{"num_hidden_layers": 9, "hidden_size": 256, "n_experts": 256, "experts_per_token": 8, "d_expert": 32, "d_shared_expert": 128, "hidden_act": "gelu", "moe_layers": [2, 3, 4, 5, 6, 7, 8], "router_score": "softmax", "normalize_top_k": false, "routed_scale": 10.7, "balance_loss": 0.00518, "balance_bias": false, "init_std_router": 0.0389, "lr_router": 0.000814, "vocab_size": 8192, "norm": "rmsnorm", "norm_eps": 1e-06, "tie_word_embeddings": false, "optimizer": "soap_variant", "learning_rate": 0.00281, "beta1": 0.95, "beta2": 0.95, "max_grad_norm": 2.0, "batch_tokens": [32768, 65536, 131072], "max_seq_len": 1024, "train_tokens": 324400000, "max_steps": 4716, "dataset": "wikipedia_en"}
Below are experts of layer 3 (counted from 0) of a mixture-of-experts language model. Rows are named router (the router's row for the expert), up (a neuron's input weights, with its number) and show model dimensions 0-255. Each number is 128 + 32 x the weight over its row's rms, rounded and kept within 0 to 255. Numbers have three digits each.
Before each expert's rows: "comes after" lists some tokens at least twice as common just before its tokens as in all text. This comes from a sample of Wikipedia text that the model never trained on. Tokens count by the router's weight.

# expert 167
comes after: " (", "-", "{", "|", "(", "si"
router:189083190118092151176094148101122101175152126098108164099130101145068167158153136063082170122076070124163099148136081081117134137094144131089125109083187134151102142146131064117135137148167076130094085186198152104122130179141066105096177090066098139206139118135156092133132104101123156153151122047114113145161147120114106149122171153175154098112114138091142142071166158131093184147093127089126197118115126114122155106139146124147145159094124130130169158168119125079127151132132164146108085114089125165158208114071115171115158172093132153112103108072126103091150123083155120128189171135102090134153173145153086182073152064159124155122126102095181185123187163073165134089162139094147153130121144135143095172104152150084125112130100106082084145147083144142107121156170141
up0:170130146171097169139111111063147106167040167164140149126160124110110138140117187081154180175078132138110082065084112137125194135105134098162074099055141145171174149115152128098168096128123188147126164187153131110115127214143139084134172112162144120158157136131100201132148112128112110109113113169129154116096127140155116082175097131143089069098090107181067109139111106109163123134123081105146115128193162136142129144115149115114116144147165131062143116176155122127101082104142135168154073135109148125128193185125095126103158095096088064147137143206144121141184164148126160109188130143090173181127138134105128096127121111099109069200143150150140175142166152133132101072109097124151070071151158103143120151133108164124108074111084107095095172093135139077182176087136115
up1:102107123204080124127091173128161144163105125134173103110109114124047134068171121101127093184108103155154108102170123157135165165184136118174119121048172150099117149119126153132062146107090100137065129124139122145176129093165131162106116087124172126205093157112145129093129134102086121185150116149099136131135173098129121084106152125102168115155174135132126104117187217139189114125119174112085102144128094116124091162187124125131157110104116120143166134119165218132109155115130117096129143143127114110201157138119124096104120121083170101100073087097128143102032117148087171132120167112154146149154164120162150110114133122121129120094082098134173175212131091122107035153147110141143052124132123105142119172125169104089087112066135122156103090093095191095137081099184153
up2:128166101129114110081162117101086149101202116094160097087149127131097134102109154163161153118143138124176155145127184072173152137082165079113077085121148145120108140069169127138109188067090152130116153155084149180139205133137098154125118149182102122149139084114208100110097122133118078100117101108117184122104146126177094143131133134117156168108131103100150133162131093151128130109119096087067185083092176119136128124135193113150096138139179136067135178103119120114196133148170090128129131151149161160128108141144147112105125116164167226082101074120136091156098080158158127167138157188125181090157095065140116152138157076150088139163125100131110127114079127159153112113103130174178181109161190137149100072193160182121033163107115096135110071112094133111106137150096126
up3:126099178161133082130188174111039118081123110148107113165119105138147100124136131122118113158151093128059071117114112160160092207137153090163110128118179101128188091131105106105070143143111136149153139119147151126170153108140072097154127141135150111117142112112111097129193185109148105164077138064149149116129165165109149182163152090139219140139130126173112133095169088111156138115138121084107119140111119110096168162130052151076058145173123117147173127141102109129116129136106111114117142127151113171106154169092099188167116140154077112160155145098181047147162170193129160129104102134117096191199154190163159100084170140100132100109093166115177112144113150145151188164139178161175083092117176164148114178086103190155125155185104133095150141163106130085128105104156102
up4:114159113057178156175115210100108105143161128104113132090103154152136130141103157107084177112096148146174152130161158125128139159152115164135105100109102081085156109125070127129092115117167152170112148178093121160157104109165163128153117205147067113133170095126146155097146125136175140094190160085088081088128149084127161065134074069121132128093135116074152154085197151154118126099159124151145110118168136127130138149072152121156157137172078116104140089124072137094123152069160158173159120105118191133167117180093146142075160129122193109149182080170097148153126125138098175155103178199080103136160179118119065158116145080095091175171098136071170121156159127139124108143139160116194123200146120116165163110150170098110181101123113125114087124105201119129160102105163124

# expert 229
comes after: " of", " in", "s", " at", " to", " Did"
router:156171158181106124123077153162126092143161156135116096144147147145143113153158191128056113123111153127103170120168130115105137112162141124136128106114184103141110094067150114126120102151169138152139114146114101092087100120142071082085156089164109140135176074105132112130127121147128169133144104060098112122131151153128130106110187124145159077109142119177150172113154131170082097073153152147145154082116116137186202066141180131135119083128118172113124104113078123054115094133106160123204108111107100131153169111050182178101104114147120169064178124101105117130193140119130144123108109160181195176131065132146057146088143060144114079159140083147146151125177193132156095090082114163095193124093159143168125158102096181093167121125067143154094079115151145185114098137181144
up0:121104159124152089127076107125146103165163018136165118090112097142104092111116110119104153138112140157154113128106132089201101175081115143148181113132117176100128141150143105099165182139172170154152169142152164097163082151098166127064139120111215142057104178196110095101108184112099123108092122169104114135064133178120114153148119103140147114179105172154126086068130138125162186133160127139191109125074163158093200132133114139143125148143108152145126172172096110146127132122101135137119086135153095117118177148104089099174108192185126134137113106104107154160103137107134130183125126128150122141087122146132157124109163111116130143127105093127099154080118144091204117078116097098201125126078141049139145098052179081100091071150130125084110185140067100098181131077124164
up1:156183103169083136119126130170118101098130139117108161166128109133086090130107150080112050112134097089053177109115168144156127087111167163145182123104097098081089132119126114105100133142118143121101100145091125174116180094117104147095114194109093041178162148156100143045135106141089183102118172122071193087177113134136096081107131120122101090199093094138085113143136162118139070159116117163088074128153176162152106092111163094123091150057143118157125117128114151137142121136123088096168156147190134182165154110084135159134113128171090152138092134065122120151114193139101150123112166087156123138110104151129103171120092159166146137161118087144190116159137155168140193089144125119097045129151198166105108126101170179112199115113142125121176143092124139131174173141174146
up2:156176127159178114191122131126049086114104142128117124095132129195149143122100182142132174158073143119107110122150099105144084131130142125122129115152142156129096113132119152127170174104116167092119118151140138190126164121123185127136145108160143080095138133119121163167071079096134170135095096109111103137153132129078160081115106150080108133110087100148124111137087082110155102139090162223123116124155064142114126130112193111117090145082165157095132113097143113126124155118148154131131026133149063089128115142131203088085089106143095108165174179146151138180118137081109131155124141132075135182120083094148121028155119126121204137122152084150206128090085079056149113151183118099107107113126116151119104134148110162171126222115063124117170160136099138158154097121042132
up3:132105105172134197142117060120099082179146120128177119117123110119114147127121161046062063126110125121103171129100106114110127093122100135122082103062048151137147117099153091161123188134169118097096130107155119123080074142110166113165124108073063118165132103111116150185124116158093088161130099107090103111177090099104141159118187192205159111182183098139167137145112169162152075111177094136148144136197104137111130141188135157114107129137092162131143139086080157112092092148106126175155095191122172136120121055105200166111104155104112130169107155097148187096151177123209200120162109101130170124129092097166137130065092148181119150133127141092154132154126162150153137157118120114152182130123099122142165187100185111130119131101110122106157136165183146153116118117130148
up4:115111125137095131191119133114130170154114094136115112130132100157096061145092161120168107118135141139129157109171125110146103172164118087102095075059115114160109095087129166153132133127180152092108152082127133116067169127146168111098152069137079118125102089193137120172110138140129064142127111101092132138157107106083118135100107155179128142136195199124131171108121083133086078069124142160143135108134161120107124096077107111184113095123121078136181059062110166057119166100083116123122086103118146138045115165176177118162075129168128135102141127166169102111186077081136165178105110135172155099174162139149087081103090123127110132138129159084180172114092161131163115123143144135133151123155074107114077153100151208156133156088145130139175166085202157184203135115161117

# expert 136
comes after: "  ", " Votes", ")", "%", " %", " Candidate"
router:069118147099140120111088092185122164157142158097105152169126157116093168148133118152103096134136145188123083159120199122112146160142149100127088116097153145114076092106110100106064122078157071123141095164097151168158152125173122168096145133080165123165194069128132086142063080139122127151148149143111149116103108101158121111117034157136127173114146127103117141104126155138124159127153124147127102205114168107062152190075148103129146087141107095146149056176180168154130122074114154105126078103140146105114052186105096060165187111152108094116129124114138159113167123133164139106163055155107088123133151120104113118096135136142108114126111180099164098147100120160061176141082163108135170115147171128123117154035206109153117084126149063175099150162108166183117140132090130
up0:138114154117144203146101129146110149134126176141129092067114104108136074176141134107143149123120143118135097132181183120114166170156121140144096197132164167091132199138097094114135132135170092132139135122111122126152145107132179133176125155155145105127137130139140109105105098082157087117157172188153048118153153123142099144114090156109123121129116096045133156033118181078138097132091131090148162128153149099180088130081115114153135100135124146144109063170145106088119214107185098122098121147065128136156123195125153152158172057087102124129150107168101105155140108170118152166151137133121095123081167015107108128088131178128147152149079195094111119131128089094132211093156132077172128149153114115137111134148149123102092165136134109116047194136123090186140094186115175
up1:165143134084184132089125048150135133092144180086065105085082104082153118126136136138121144167087117172160079143158111167090186094124162098113103132126134113168122114109101158142067089130172136099149127209083107148134120075164138161198093168167086159108144112106109139178123106126177133119139093113135143152139135147122127128149120142124191107162100087168081150071188128126112101110105153134172171125104152127140098146157073157109113155106148161139149116137185143151179114045166141185156111149082172067099091128121070117087096148167206160160105114156141055118129099114111168135142137094148122130142207160129096142087083078220140113114169131077100133103142120145104152105146097126101209139106194098093119152088157165134154137100090101141109112120151129089107075127144118
up2:165103101149134075132090098100128044120151103124116125142139149149240167103143069101143172097148109101186166121161122149142108127102076175098152181201174115101184102130133118142147130164096134121161091162108124129100080118113123119108138131159110106094055045087126106134135190103117151111147106124129099111145134102151060103118181163128124090189158156135192137105134096122072164068152082079148110092172111162170176101113154132104155116091126142103113116141086125150124108112114123156113121109117140147150128072083153180161128149078106178092089096170120110132089123148114094092111141095178132117134147085132104168095121090169176185090131119167040171168140100148140074175100135125110101127164128121131091169146128114134102159159060107135124141097213103160166067167121118
up3:079115100153049152112149116105135142079140162101030079122178145117187067181108111159126091157113166137162108147089142137071160131165138114133182147097101137166138161169163103129099111085155100165106142145119092161135114116106168151130130170109103128151086126093169123105078073124099195100140133118174082092167140130090109204107116083087089123161155111157111144139118199116159174108142182107164132112145116148142113152170174078141106125170177132166093147141174115135109165132149124109081100101090086099132127064154113133146156127178138155135061104095102150171158131165132121136100090071153156140161134102162109113178234133143063178162109121099104096127182095090150096124154081138098180111096142165090074103110125102107177123073123167140104200126123114111126097130141113
up4:124106110098095146166076107189144088086125113137132125127089149152064104105115151154176135145158140206128133140092164078175158181134115129131108173130076106116132094115124135128090058109092104196171093152148125107213120165127140075143080133085134101161142106087152119116078054088141095176123155101110128099153129128109139113160074092149175201112093112068137089114202140126085128139166154151129156082101149113119114136093058140124108161128115174066124146139170108160131169114129183106137134093131125147102067193103111153130129099123124069140084089122118083086128133160141131152124060174132091149125166172101098111089150103046038148101149110125173138146108095153092129152149086123171116184120141126134121091173155181094190101087151079156122134147142160153148128136151101

# expert 254
comes after: "\n\n", "\n", " (", "=", " United", "-"
router:127110138121118137124128073133119073165135075069178093143116076126127153165085178127122092131120173122144104152103150195135134131039086127207128064089129125095094134136111132084059127142175062117164126180184158126108118120129152129120160122099151084190179150138103192161096151151174164082114095185166090135084081122099116128085122102171075170105093079088118150122129123167217126155073058134163100169105151161128180149096143141112127127125155077079108163106171092145095143118151078134103163144153104171098109178128135100124118119160099204187091130134126145092132202131155095124158133122121128172147129158081143131130076077105082130151124102159101106127148143155069166150139093088121112118123083132134102139146118100152168094073112113127087128140085129141121171098138177
up0:140113118124175123104116068140086062174096168088159113107151079127112147180148128082137095145140100134162110075123150121129121112098137120122148125137061113135098096143110198091098145128129126161223166119141096109105145114156114115158149119122140170105171174125101148061064150168131085060054094120148153152141150098135071099090116143149065113096095045145129095091099129156140134125144072109181076190072161147141147114143170122087169123135162111127079132106088084106101092122128170119110101141129170123138147106088128088161049154183153175199071110151098116124133144151101085125168086157136116135101117111143056158169106148167161117116109088138117106105100114084157134137187094125070146096136103155136199134065139151108134122129163134068153094146134089171080158162100156
up1:082156087105138059151125179129126144094147104147129084168101130167143129110102151152156134126111100089080121144048081132112155122135141171142196160103189085167190140124112096099141077135116135158063149154158083087161135102134122212126151132138068107104095141158093114063156098116181175112134144175137111140085106173122128133160135110090184135153150192115157124158073101133124130126111092177133099142149113128114137182097153135078139142090116177115121097083123129140125097156125113154128182129192124115142180187128201120132119143145107177153052219178090095086096162171108129133086138132094107104162143154113161093124085137110090104060149109213104158104120158142117143126099159140149126162182093089073120154166121161137129118075145151132169139094183106119155125193130170
up2:161165177153147088065092133179153145120123138137145152120100163166104122057103134151127142121090137143093192112059168068107112183081101159161119149133100158071135093092134132121119149148204126136084142162142146178085149094133126170173094061146170144117157126063148137103100126098073185131175100185146191081162118156103145142122133171171168125113124136101144101150100120122067137097148103128180155109166113090135107108118126208129139155053136150200155128190132148181141073094103111141138118075117143040153119131095102098146082136113137130168148133086109148146161130162078121108086094125115147127138145138135156238128088110125153112102113111095129156141172103158137125120145137150123086058156156085156158196154119109139121058147124067161126127110106144092088145113101129
up3:127127071166153131146168149070144098102146120119149168117145099087156123121132139102110079077096172141126088130169119160135128144160119144143153087119179104179114117080139098128130108072086083102140139173220144119181147173103142148100150189125131177143087125199096150110111092149136108150119164152112110131112031095167078186121118104154152167085091140093098089110165130109129099091090099183059141124113146184099113125097126091148168120104160109167143166091161114112146151132100097126076164037098174183067140131159146137118135127115073158093103128139151116122113167172152101140133114081153128114133207161113129104138111138089100047182109173104143107070111108141118131109177194095169130143148078075115117137159087132090193143109126119100119093127175144152099061167109158
up4:119144099095056199101188129169116140177147096208159148112132133113178105081155092147125069154183190143085141082102140125067152115084063150114093146142115132116113126158118116115132105164152125112051163109133180059127111142154099116167119132087110077144126136072141116165129116089127177144150098139174066148153180104153144127154162103130157134127161170137120144129122088136192140100134127142178105116146030129096084136102080175152161108131109118131126109133103110136162110193115074103143168138082183123117123169091180123128170130124139155149139175148117167078121171185143142133112121072092085191164075110117124145152071138167072130156111142158108192156171103079088146130157149132152144177190145109118156086123083131161073116163172090130089124125122128132126169145163171

# expert 105
comes after: " |", " January", " March", "|", " November", " October"
router:182101154135128144118099142179073188080115103162118143133151163167166168161126193128109145105093132082195125185102180117127085120104093172177136198154175122099125115102123086131140089130084127196186106092166128144109160105154132123106145132161126152121162123057134199106070119148127155135099103148128085152185128107150151128140095112164124074074139089143077119160100102125185115179112150130124050149138100152103128177108175119117065146138123117062155096144130094133100092087159182147118121135086154110090120120081164162115114131182092169051173078077096126179100143111153082101108148143065135097076091072153158128138137118116131145153116128160094135086105169102180114097074194088089118089103175131152136158085145110108130127133177120142158131098081134177137114102095122
up0:077161134118125146154183114113160100147099146080175070119141184037146121159182136117102076101114089115054112128117127081175093079150124158144153115157163195111097150146170165145143202160129098119125103132125095138158127119120144145132159199098075141128089131091080140156123130135115118163172135130110137163104127158133184143155195134122119105124047155117165099161120070172157134111107162154124093128100060056113094084118081167043125172114170096157075166128057123157165182180144114139192146149139154141145118118147154122099138149141098113122120151174147109079055147137150147116113184097123091117173144141132161098110113119115119077100178110099100089109144163081130170166137083142171192101135117130090160110157110090140165146091109124175150094123096146112148129146074176
up1:145103135136124083178105165137164101143128131113097158098089143161136130110120166151128182134164126141136089095109142132130106162137119058144111059244140100131106129177124130095120114179150224154103160137133129128122162137097144158104131115149143104059146191147084072085157160120164157223056154166081144162108161131181121109105111122164112148090119151124176147120111148133146167115108155163091123097189155084091144143082158119131092086113136113108176161133127127140130174145097173098068113154106115132181150180117125090102167164138103155203156155140151167154131099150151147170118169121135121063105141100110144136065170135092122172129089100133108104096196111152113142134123206118103073124085140128079145144146144170138109122102140133128061102181103090176144159209125078
up2:171125161137091100132065152150133131067121158202150119148120119168088058162136142124048089117122125061151103078100168141107139073125125083069138100129082110136043141152152102120153145116127161165140130158161107108107153166136165181142164130192162101131093137158131087108154124101160178175108111131096146171147145127106100137135124102124092136129123194098134128082135089138099139145136125135092123117119161084114095120143184141179189108127086191051052133125128066071167120154120121107142075145179165181112143118180138131110146128176139133131131135105183166155139107102164100118137114087146163181113096154112137065150188091134115143034121104188181186093148102138142137123123128124135144130154136149096148143131196179112197117090115135117065117129121138218137122129117100
up3:127108121109122103105086084184107173117155130160176121136147122171143108141150157153106151149156151154085148070113143181138119106130150155143155228146129129151144155164139148159150134148140187124110117140143081133095113131187092054121088111158127136103060187183122133079123130115149131130087126134109094129121134165110109101155128127131094105146201218130107106173108089180147068109111120133150165090139179120091123121084142175164124175130070120078125063146082120083075153152137102119182175181103100163121162088038146138154093153153154119134148164153130120139147177119141163107068172074158191133124069107169148131116154067134161163116179095166141214065139162188098125105172146122153134133167103105118128110135126101130171173147127100135080106165086146121180116120168116
up4:151145085097057123085150153167109114134108117074133112074137123135167116115139152162126133098130153120126069099170112130135140096130138134142107107132102119145087127155082152157188117109186105106130070125157114137075121140136197121156118144113134175159110167070094109161118122185125151150152132088134109161094067100067104147144088094085122157099155126133133102086066116097098129164123136137152101131161107130074114109145162150182111048138124134095103072111135103071159143187113080128147157139099164103107154134212088105119150109105115129204097123081099130083105081167113132170189232070136076166154094119143137131148114176138103192124064135052127132080108159112116105154135085044180160168162131143164136114098161099159129149109180163154126103116181149151178082132142139

# expert 219
comes after: "  ", " 0", " 1", " —", "%", " 2"
router:069096146145116091153147079197105173142152149139090180155142170143133173145141083114135153121154134173130106159124138174098171124163108079146111184088139102078105103146117110080152105130138126149112107142121096113097123117165108095123177125105156097139177054162142115174066182168130122159183151108130123154178125074106143156110077192135176154177200078124082148123140144146084153104112117137113133147146122114152127164106160132141173077117139130085138000163113163115143120117095122143076103115158180119077129128041104099137137147173119106111127141110124165149161121154106130167173134134079099082213149101118053107120114138161097121081153160189159108163093087163135155175103108117117126118138137131108130146028160076154143123126140132152123153125146128151141167188096155
up0:129140137140129151130155139181102134156108140118112133138124134151069093086142096093108097091171156155143119187116160110122131141131192164183120103172099161173149125139185106093122153183126106135039074158119156188087082115072147145077134186117139141118087109113147124066099157154104068132165107130164107145113139073096108207156147109048136168163084078137114102072122155158114110173121102135166116095091084100102147131187106115116151134118171165171130053107101106159177143123091145103093133112082166133166175154173084125123093198106147142095148052089122111151116101174116120133102125117118130122148179198113098096181195110151133161118105092083112128125125126161204111134157130085089137133109136123068146106095147115115115069083168144127152168175181146104142152097099164
up1:122139076103113173094125092167129113146085104092138124143172125104127141124181121144042178140070121131090053073131065151157147119133134116132128119108150117135106118141126134081062116098125175128137124158137020138169111176190158129140089117146103126184125105114125105149106133134111120121147133140129156135196174087091091125134178131133185140173117164156071107134094115239157088160096140122157132131157152114137101073120123100118126114162137108106157151134135099138114095166122136161146180175107144183142160081161108124158087105119148058161079102123131117101094171099074168111147121152152101175068158160110123118096134110099128131119105136096070086049150108111103152199118073113057053082070142120067103182149102153122180137077155151140109097128083115108125146138150136
up2:160134115134168123161121133138132157137152141085077177092146168108154107133116124123167149092117181081148130141124138143082151140136145180166091143161126157145128223093070131189134088096119114074106123190162126072106073108154125101164142096141095126134164180124131111113121167139113162097109097106126084125193171155145119136093165131140105134083156116064140107054123122145083090143146089109139121150072127145132127067103122152177168077164091152106151119102135137096092095159086112076151127153096188184155158120148166194119075117081170129087142146079102113112190118139173104114102144095180125084151120106080115185070116110141086174166129158164153055115156124126141193185159063114106120143077107134157108172063125139090139137158130152100084124139197072177148099128107139
up3:122186151146103111107178140058109131182171150183169130134146142094129154131133078143187081127129087115166154084117041112191107114123053130067095098152083114138131128067144134117172163080117116161157076074094130117159144150143166161120081068147141136166157132137115171105188163147075084124114064112148169112053087172192148118124154134116135127111114133142131147177122066144104158196103116096077070105126112126146139155109152174189131144143126116122125176076099170156111105141128117144131157113169144097137151131165108072178089123089118140132199163146158098119133115063149142103079158132157124120147146138115120134179116094091140091134179094166150142109112163143132161118061105113159137056185153102138157153211153129167122152148111182108170125107087151103131110143156124
up4:108061142100117134144113187176123190116174116176116123115179145100067130120138098104156125134152160185117095096073152116104169140150129145096081115118000156120184150144079124157080153144128114183109129211135170141148126120135051188165110164156102144149128159093167116072119050062147107182154135110105046139099165093177089105162075077134162169130136112135157065172129157108118150088167099096154167139111142149162115100084130141140129153136118127141152124138109107106113117094114173153089121079153078119145115163109102144146131111128140067147078113126084163195150103154129135173163092152134164153088183154087131137095133146143080142166088093155162163152123103159141174157104081126144098180169100105159116105125147092129164105128097072112118132113152133113137140152159156

# expert 150
comes after: "=", "\n\n", " =", "History", " also", " life"
router:159141122132139090125125183116138153152115127079065088102161161115171162172130130146093121130141160143086079166097120062164148135168115161074187155134173161090084073074090127107178163075168146134178105106127122161095100102123100056100127130103138114135151124136132113137139120186155173151076137095118151095094180094144138124082142100158136080099146103114076153178093176150083084117102086091081069090159117155075107079102085168135172137151145073078141099121142110077116178120090146155121111124169131126171099120134105102085184117198089095146109151117191170194094099126164153085157119070098136112105118168095126098083119108125102106170102132114091081082147157100123152117128159137083139134098166113142206128109177140166116170078115135173149142179170156122073157128149151
up0:055113142082167139119132151111104131125114157070121093081038074122115213117151117090134128109113146135155054107138125135181131145122156214126137122126083211182080112128135116047106165093110106063109154114155146168129201103167084086160152148117099111108120149132146115165114129132103133104142154110108164131093161170187056124181162143117160117130074136131117142159156175120115111163165071130090067129124180114144110154154075177139186159117140097143122182177153166130094148156147133139141178091148132112143170128202104134128105108133084151164140092095152156158165121177117103184220091130110135115112094201139127126104116159121129137119113140142112139158077148131100144156175132155087144151146119090129185125119130134118086107111166124158158107158154126089076127163063159
up1:194136113129178069169102134131149190106073159140161094155212089135129109111156137068192125168148135112120100173129132145135094152104125159162134114180098114162092189127103099071121148101087108094170166153116157135131164091135110153144137096113148093053149163189167164115138169080052119144121136117169123107173147070155138111105101149122130160147166073181137137150229130106087098112112101129095066171128144123133091124071112121174112125125180131137131117081169115169103158140145111089145124142098144140129126165114121138168103191184149156084128081116132141148168160148150115130115135144148121125141139137117141165144159147186104105122126068096103081155081142143115201106155178162116133177189133113093076123042129169084099125185136098138113139151118102092106059152093073
up2:146133177099125116136109184113080128205177120121191149148140125114117166102134123078099116171137150128131155147129120135095144056127108063083120130172140048088117132069095166166195123160130058137148118140121199105139130109184131149125093140155153141094104163061102168129131194116100160156145107052121182142079052118160091133109135106131177146128172125107087083187159091161133141184174186140062068093139128129170097137099183104125112042104109116139107130111147160140112090178101151121162121133104147155123109106142100094161094122118067157131167097109139120105155129096117149119126177169167113124123157163118138146116104180151102134122137068158144114069127095121099043118137127116139075129178187120174154094144081138127155154165186112150114142108077102168114122109128122
up3:086173125066108103106095105139149141154082139147105156168099121110126159140087097101158126126131089167096175118081157106188132157055081162199177104102106169127100118085075134122091120107138144114160134093123128105083149130094099072116088133069106155112150047138125165090160119135136148170120117156081110114176173128148149159127161187166109144138038154122142135208150153108145131140169119135185116152169121136110179102136152187106119113146167156149167154087122140118159127076174111176146157114186128113137148097092137159122097129140176199167107174130133130208146151122162096148131107112135129140168116137157132148084066079142161134113143052175153139186108081086125125168124171133114112134145111184050128093183141119075139112131120069126210121143126133073144109112089153
up4:124081123146113117139087094107061137108181148148085162124107115123123092131121099211155148143123122083149151150121100148137148152162111139188140145140164136044188091172082158082120138134144148160161128211134045137112176086095136176179121053110098192084125127112097096168126149177152156120159131180088131147119148105159102187110109112121113184108190137149178134177031120148140094101171138165128175168143124150137116142047128117139128154107101153109121122162160142126128099101122130133137156137205158148064165117080090148116166118111104132131116118119160098098171071106153117112173180151153102095094162125145121167102126092143154106145095141128185121093089188131126152090153092147138137076139171063109129110109108130117105149164125143187113150042138102190142120177120136

# expert 227
comes after: "|", " |", "\n", "–", " 3rd", " 2nd"
router:139192149154155084201146159154057104184136115087133125155107116079171163170134163119059121109122137104144196167147070151126153100125139112135099151081132158130181121093146138134136063102106156149126134111099114106118121164134122085146140107169123177174090089107147160164061159181163117128162085140129112171163091144151143092108158101156125094135159092136110142185086115170169107103099159149144142110175090086110133110186178101121177155145187106101079109132093158114106101093114074143178178141123079140089175128059145168129088148120136132137146077105138095131092141066108081092131157179104117159099138137177163108148187046158124087112123101104072093070123144145171119142098133139115144181130128154161156157110106142142157190150169174163116169079145080144117151115204145
up0:122127165084160114146170126132151073138093184142128155139102105069114131074120101082139139113137141148117166109102100125087154121138116182084135096158137100118143115117098140108171065137081106119101179066113113115124156085119147147193165163171111168117105138139182139208169064068140128124088081143122144123163152160127140158171164166116042099182118107103182116035134115123119143164095169147171148152172095135113103115196062100152101148083178161045135122156144207157124128110176119090151184172117149125106098134138171112125159119137112107082150125136159121108142162116159087175098095160173115100113142162086139066146165164109103133077141112142078121126108091146081121136155163092127141148137121101085154103148074112136042148115131123181136142054168115116147129135094081
up1:125129092081175116066170145143150113194152114115148079168067111106195129112169162081129115108104143154164167127130084168108148082117086091146155156125144145118164069137111137127058130134162170088139093123084149137131118126144140145102113131099119175160088094099115175122167142161160144125093078158137113175124156083074141105166123140099110171125132092154153107123119105173120092070159107136091104165158107116121160090150134085066159157091115123127108113086102097140156078120078152128223111154138115174071139146064008160154110132125153127129090093052174113106117153131158113159147155101177174124101149128188155130142144133124159153145125145144126134139085133147143090123162073161098156158163154040157138123116132160155231168115125159134122188129203123124120091099159120
up2:118143095167119149155140151152078146163141145132209181190113200158079110128093142118127146146132081139109182169122124123069066173148177103115146139156113155110089157109084069125155091099137103074130113119167109155130143141167216155187097182153126164100128098103155158138071126136156073100130102066157169148106126144120135139157127104123074117134171121145161153084099147110078182079093228160199119109143138178138123109096147143161118113126151077130114069129148118082125138058126173138112118105148095133122081138130090142129109101136149143194128112106109175110173141181108158058128122127131162134109160150152079172142159122134176102193130111123097103144109116133145119143061105162140168087108188118135168110123098185183135093150136162099085111126159194123173126082104161
up3:130166062130088115129120152168113157161084176187129092122137132108122183096140113116135105120060117130094121144201130111097148176074118076111166122096106168132105150073046150124126128085149115160179169123099126103162109102159141113084172228107182177127083154111136138151122103152152151161134136121166108128143120127104145163086147137038099119144165119163118138147175155084122161198130175098108141149133111155149139105149166141124112097115043093110132061101083177123167157118142156127181155072129083127124093049111090099136130162133139082123078119086108119117115175207163093167166101085153173090132109121105102135089183162133074068148112117117118089178113151096114134136081107144120120122203157145085128118069139107176118130088123124093165146168110093102128126139093133
up4:140086151086207110085121144140153164108074178118126162092068103198111115105128172131068132135101119107133155193154111074193131080105113132115122138152118165104158133133148105136146057183145146122135154128184163179044102133118175140089159097185050171117135119111143139087088159133168122056104206071152094144105088103114087124129156100192157092112130131091087157146091115084158127102102131141104153123103127130148103112113140134124091103159163126114111122148058116144143081170123135101107113155069091202075145162071182143087069095143192150110119124148093112118134154134149160155156148159172115134089104099097105145119112106108158110144111145140115095039171165114101118124143183104165128188092142095186121165110117134119152192113141102120124153143185165130146153128122133